Experts of a small language model: vocabulary 8192, 630M tokens.
Below are experts of layer 4 (counted from 0) of a mixture-of-experts language model. Rows are named router (the router's row for the expert), down (a neuron's output weights, with its number) and show model dimensions 144-191. Each number is 128 + 32 x the weight over its row's rms, rounded and kept within 0 to 255.
After each expert's rows: a language model's description of what the expert responds to. This comes from a sample of Wikipedia text that the model never trained on.

# expert 55
router [143 153 125 175 114 151 141  84 101 190 145 120 163 102 119  97  53  88 180 107  97 146 166 131 118 125 108 115 136 108 157 147 109 145 103 111 137 102  91 124  74  56 152 107 104 171 134 139]
down0 [110 181  94 118 138  98 126  69 133  87 147 170  96 124 116 146 101 146 136 146 104 109 154 119 108 128 151 152 176  89 120 136 172 122 139 150 128 122 152 118  91  77 122 139 175 143  88 174]
down1 [111  83 115 106 145 167 153 103 161  75 172 105 111 157  91 135 177  90  85 100 119  80 141  89  38 120 156 113 172 132 165 122  96 115 121 110 208 116 152 115 144 101 118 133 104 117 166 104]
down2 [ 57 154 141  63 101 175 124 157 155 168 123 109  98 102 135 158 182 158 104 152  67  89 118 127 128  84 111 133 129 168 161 160 181 148 121 139 146  68 129 119 105 133 148 103 129  74 175 121]
down3 [136 152  97 165 108  62 123 158 120 136  84 125 113  89 128  84  83 123 168 163 129  88 153 143 137 137 131 117 126 108 121 132 104 140  98 159 112 131 133  85 162 140 144 165  92 106 139 187]
Slavic and Balkan names

# expert 58
router [100 150 184 119  78 106  79 178 160 179  86 172  94 155 101 143 147  96 142  70 118  94 104 189 136 107 154  99 154  77 138 149 170  99 132 168 171 137  72  99 106 143 103 133 134 163 160 111]
down0 [173 124  88 115 131  72 130 131 153 144 110  83 174  95 116 131 130  79 153 139 181  72 148 138 152 102 162 121  85 119 140  90 131 166 112  86  56 147 167 101  74  78 137 105 182 102 103  86]
down1 [149 115 105 123  68  94 134 142 157  10 109 120 122  87 100 163  83  98 137 105 132 104 109 148 120 110 174 122 174 162  95  90 124 171 166 118  80  99 137 136  96 123 150 102  97 143 194 151]
down2 [133  82 116 147  95 144 117 176  73 166  88 162  52 118  99  88 123 189 166 124 139 154 130 118 138 157 158 101 102 187 203 143 143 146 110  85 110 124 143 134 182 109 156 110  90  81 118 177]
down3 [166  87 171 111 147 107 133 212 140  91 121 125 119 165 111 131 110 119 113  90 127 159  97 133 154 138 105 102 179 197 121 111 119 176 145 121  90 103  94  87 121 124  43 203  99 150 143 120]
Verb participle endings

# expert 22
router [159 152 111 165 111 111 159 109 158  72 141 123 154 150 100 134 166 115 138 162 147 132 134 125  87  79 124 179 138 137 203 167 126 165 185 126 160 147 117 126 138 110 189  79 104 109 116 173]
down0 [133 151 125 131 135 117 136 146 125 114  87 122 101 104 167 136 129  88 120 153  79  87 104 126 168 140 177 104 176  81 154 139 177 121 224 130 124 178 135 133 157 110 128 148 159 125 143 149]
down1 [112 123 149 127  65  92 128  90 156 168 127 105 153 133  96 180 159 123 107 107  90 146 112 145 170 116 153 160 116 105 162 183 128 117 122 157 135 150 101 161 133  84 139  71  97 155 161 138]
down2 [ 96  97  85 151 135 113 130 125 111 156 183 110 152  93 133 126 107 114 112 148 169 117 111  79  82 103 134 179 145 180 178  87  83 171 126  31 133 126 133 106 153 166 107 152 105  96 138 184]
down3 [163 146  89 164 118 161 104 126  73 203 115  87 126 118  90 124  72 160 129 112  90 111 116  65 144 166 181  82 109 132  95 128 195 151 152  86 126  86 119 136 154 188  79 113 201 120 101 119]
Lowercase word-initial fragments

# expert 53
router [128 163  97 135 132 130  68 108 148 190 193 150 131  82 118 146 113 106 122 128 176  97 166 127  94  78 133  82 189 142 125 155  58  90 122 109 139 117 100 118 177  67 130 111 101 133  74 174]
down0 [141 117 124 146 158 134 129 169 111 107 147  93 117  78 178 164 107 153 117 147 193 118 170  96 120 145 108 108 160 145 156 150 144 150 176 155 170 152 111 131  78 142 126  99 122  57 108 152]
down1 [142 114  86  42 134  70 146 155 127 129 109  92 126 125 159 117 129 113 166 158 128 144 122 153 101  67 130 146 135 132 200 159 116 129 160 195 157 124 187 137 111 179 163  99 121  68 145 145]
down2 [186 196 167  88 181 118 104  98 167 136 105 102 121  37 129 107 133 156 135 130 151 159 105 151 122 151  88 124 110  62 102 143 125 131  78 156 140 139 138 136 121 103  97 173 131 101 133 161]
down3 [117 134 115 169 102 190  84 157 107 143 165 115 116  95 121 115 148  96 122 111 160 135  92 119 138 125  97  98  80 137 139  85 120 133 214 176 105  98 176 134 109 118 137 160 126  88 166  96]
Early word pieces after a letter

# expert 50
router [134 163  92  96  92  65 135  80 147 112 144 102 119 132  93 153 155 105 156 175 133 178 145 167 129  96 172 104 129 180 121 124 131 102 153 121 120 121  80 146 116 132  69 107  91 174 133 169]
down0 [ 55 129 224  77 124 156 200 140 168 113 125 147 113  91 131 199 168 104 129 156 124 132 141 142 194 123 110 105 189 132 145  97 143 136 116 136 113 146  76 131 158  91  93  87 175 114 120 134]
down1 [132  82 137 168 112 161 105  95 117 114 115 151 135  72 144  89 127 154 158 139 117 134 143 151 131 137 174 104 161 112 126 163 123  96 134  62  75 150 129 124 110 159 138 144 138 130  44 111]
down2 [112 162 100 155 134 174 103 141 141  90 106 166 106 103 121 101  78 125 106 127 160  85 108 115 141 136 105 144 145 121 155 114 139  95 164 141 148  99 192 112 109 135 144 138 117 170 108 151]
down3 [137  58 117 160 138 149 114 150  94  94 123 123 170 145 146 147 175 139 154  99  87  92 132  97 107 140 121 143 123  62 190 155 117 135 165 115 168 177 155 187  87 168 141 144 154 133 180  97]
Word-ending pieces

# expert 3
router [ 78 144 172 164 109  89 116 158  99 175 134 167 145 189 100 120 141 121 101 136  88  80 136 195 140  73  96 184 146 137 198 186 156 155 126 160 141 144 124 102 124 118 136 112 101 134 110 182]
down10 [132 155 110 122 188 133 143 107 123 170 168 103 150 170  99 116 112 102 133 158 150 120  96 111 126 142 189 127 146 112 113 111 115 152 129 171 140 123 126 148 142 117 189 170 109 146  98 152]
down11 [186 137  92 128 113 127 126 120 123 177  92 110 172 100 139 216 105  84 159 123 110 168 150 155 103 155 134 110 118 135 161 170 121 102 126 111 128 166 146  98 100 122 162  51 174 132 123  99]
down12 [136 168 129 182  86 104 147 146 119  95 202 149  80 165 124 105 187 148 122 182 116 158 107 117 149 113 102 137 176 143  92 134 113 130 122 129 117 118  33 127  89 128 149 130 170  80 152 175]
down13 [153 178 134 181  96  90 164 157  74 105 137  54 163  96 122 130  95 152  68 119 136 158  66 166  90 131 154 155 179 165 144 130 131  97 110 129 137 148  85 101 164 188 118  88 117 158 152 132]
Mid-word Latinate stems

# expert 12
router [ 92  99 136 170  89 132  96 163 148 131 106  91 147  92  90 167 174 104 154 165 124 189 125 136 150  73 130 185 131 164 186 206 176 146  87 113 140 145 150 140 159 117 168 127 135 141 105 150]
down0 [139 123  99 125 122 120 152 160 130 144 171 163 110 124  95 113 130  96 114 162 131 106 146  75 148 142 126 108 133 170 119 180 153  67 139 183 103 149 129 143 168 112 124  68 113  88 147  38]
down1 [136 167  75 101 153 146 119 133 134 165 150 141  96 161 110 168  71  92 132 180 130  80 209 123 184 129 131 119 115 115  56 122 145 127 100 126 167 139  82 101 141 128 170  96 118 108  82 110]
down2 [167 122 223  90 146  49 117 159 110 119 188 155 160 136 149 130 112 101 201 142  68 156  73 126  76  77  93  62 134 106 209 113 117 129 112 138 135 124 129 104 117 165 152 132 138 126  95 136]
down3 [141 101 126 153 135 130 121 130 137 125  80  64  67 140 133  88 202  90 166 135 123 117 133 180  47 104 130  87  75  95  85 186  98 126 104 159 139 115 101 105 121 174 115 134 153  68 137  69]
Common noun stems

# expert 15
router [114 101 110 161 126 157 134 157  90 132 188 141  67 140 132 153 194 102 138 153 131 118 153 173  99  80 119  89 145 136 173 136 166 215 135 152 149 104 147 132 197 142 169  98 123 123 110 155]
down0 [140 147 159 170  90  99 146 145 107  67 137 139  83 108 154 105  96 132 180  42 109 103 145  49  74 136 154 128 153 143 115 117  80 134 111  94 127  93 132 132  94 180 143 106  97  94 116  67]
down1 [176  99 141 155 137 134 170 187  62 143  48 130 128 101 127 141 109  85 154 104  70 131 141 112 110 175 110 119 143 141 132 110 131 140 122 114 129 123 112 103 129 137 134 162 130 140 168 127]
down2 [119 133  76 104 150 166 109 125 132 183 114 117 128  83 156 117 144 104  71 117 149  87  96 157 187 221 135 145 135 136 119 156 188 103 168  71 114 114  92 155  94 145 101 133 158 168 144 153]
down3 [181  74 142 132 133 108 172 169 100 128 159 115 114 143 188 120  98 115 137 127 105 172 146 110 151 193 144  92 142  78 139 107 159 103 104  97 150 110 127 104 151 136 122 194 158 150  92 168]
Word-initial consonant clusters

# expert 28
router [ 80 153 105 143 147 150  74 107 144 115 127 205 129  63  73 118 134 109  89 141 109 152 134 147  81  91 133 107 110 170 124 165  99 122 102 115 152 128 143 114 123 100 144  78 157 137 113 141]
down0 [147 131 114 134  75 131 116  14 169 148  97 114 141 133 126 118 139  99  90 161 139 111 106 162  72  89  70  90 136  78 134 161 119 109 166  98  98 181 140 155 159  57 135 118 142 145 125 109]
down1 [150 185 171 142 117 138 131 114  98  60 162 114  95 197 118  92 123 182 152 157 134 136 133 123 172 140 144 154 102 162 114 102 122 203 176  94 151 115  71 116  90 100  82  71  83 135 134 147]
down2 [ 91 103 124 147 115 104  94 184 157 101 127 130 135 136 132 104 130 168 126 116 132 125 131 138 140  75 131 134 161  53 126  93 111 141  70 126 105 149 138 115 124 105 148 153 132 142 144 155]
down3 [110 175 190 133 151 115 153  77 160 166  87 125 180 162 182 170 142 134 154 119 153 129 133 163 183 171 151 104 109 112 148 146 103 172 171 124  91  72 131 121 145  80 204 169  94 167 130 184]
Name-initial syllables

# expert 20
router [170 158  96 118  96  52  91  80 128 151 179 123 161 133 100 129 112 101 141 116 134 157 143 173  96 123 135  68 153 167 150 128  87 134 120  85 108 123  52 134 130 115 116 128  99 183  87 163]
down0 [104 119 119 187 164 133 130 133 117  75 144 102 110 124 162 216 133  68 137  77 150  65 164 119 141 123 128 115 153 140 121 132 115 172  97 134 113  88 140  95 104 124 138  86 131  10 152 127]
down1 [122 114 151 107  87 107 144 125 156 146 122 111 121 133 115 148 122 157 174 117 146 148 138 100 186 118 157  84 149 111 131 172  61 117 109 141 129  96 130 177  83 103 165 136  65  63 169 103]
down2 [130 137 143 107 167 110 143 125 149 124 156 133 147 144 113 119 125  69 118 139  78 125 167 116 136 118 154 127 141 120 143 130 136 148 113 142 166 151 177 123 204 140 158 131 166  99 139 105]
down3 [127 126 105 109 131 165 165 113 165 141 136 134 142 197 140 136  83  70 153 141  85  91 130 135  93 123  95  80 185 152 198 105  68 109 131 139 102  97 184 170 166 107 177 121 172 116  93 155]
Mid-word name pieces

# expert 43
router [146 167  64 117 114  96 138  69 101 128 139 107 163 110  88 151 104 125 140 177 155 153 149 160  79  85 136  92 137 165 158 122 112 144 147  70 153  98 132 125 134 142  81  79  91 167 103 156]
down0 [133  71 151  69 145 121 101 153 145 121  62 106 141  96 102 119 185 145 166 191 154 183  90 149  66 149 131 159 123 140 172 175  87 146 112  67 103 129 133 173 107 141 120 109 101 126 125 192]
down1 [103 129 115 132  99 138 138 112 195  98  99 164 131 143 105 140  64 160 102 114 192 109 136 155 129  82 105 181 125 170 170 165 103 121 219 197 121 142 120 115 138 108 158 146  96 118 102  96]
down2 [107 190 149 114  77 120 178 117  82 203 178 104 109 137 164 156 148 111  75  93 119 169  90 125 101 112 176 122 139 153 101 173 108 131 128 157 160  92 101 145  87 108 175 133  81 109 113 121]
down3 [137 110 156 170 119 121 101 156 151 146  92 131 135 120 114  96 179  50  74  85 136 136 134  88 177 163 173 122 125 104 187 117 107 116 171 130 127 178 161 110 124  91 144 141 151 186 118 133]
First-name openings

# expert 21
router [ 88 129  93 111 109 106 132 108  60 156 114 105 116 103  95  95 128 143 147 148 136 210 156 178 170 135 109 109 149 166 100 161  85 132 150 110 126 105  88 157  96 101 107 127 133 154  86 161]
down0 [107 136  75 159 165  94 138 170 128 123 128  92 135  92 103 170  89 127 114 134 100 126 202 161 140 192 151 194 143 151 155 113 128 144 128 164 117  95 162  69 146 137 153  78 123  98 122 107]
down1 [100  50 163 110  96  84 144 116 173 125  97 189 107 153 154 120  97 161 112  86 201 194 113 137 147  96 157 112 141 152 113 128 111 103  76 159 169 162  86 137 124  76 116 130 154 116 149 117]
down2 [135  84 183  77  98 130 139  83 116  98 113  85  99  80 117 147  72 136 172 106 125 208 123 160 160 168 150  93 138 115 111 144  85 126 172 159 174 148 100 149  94  94 135 155 180 142  54  84]
down3 [125 137 197 118 153 141  96  83 125 112 158  78  93  93 125  77 134 143 180 125 142 101  90 159 130 121  76 128  94 159 106 155 136 159 147 114 146 102 204 183 136 172 177 127 128 162 116 124]
Inner pieces of names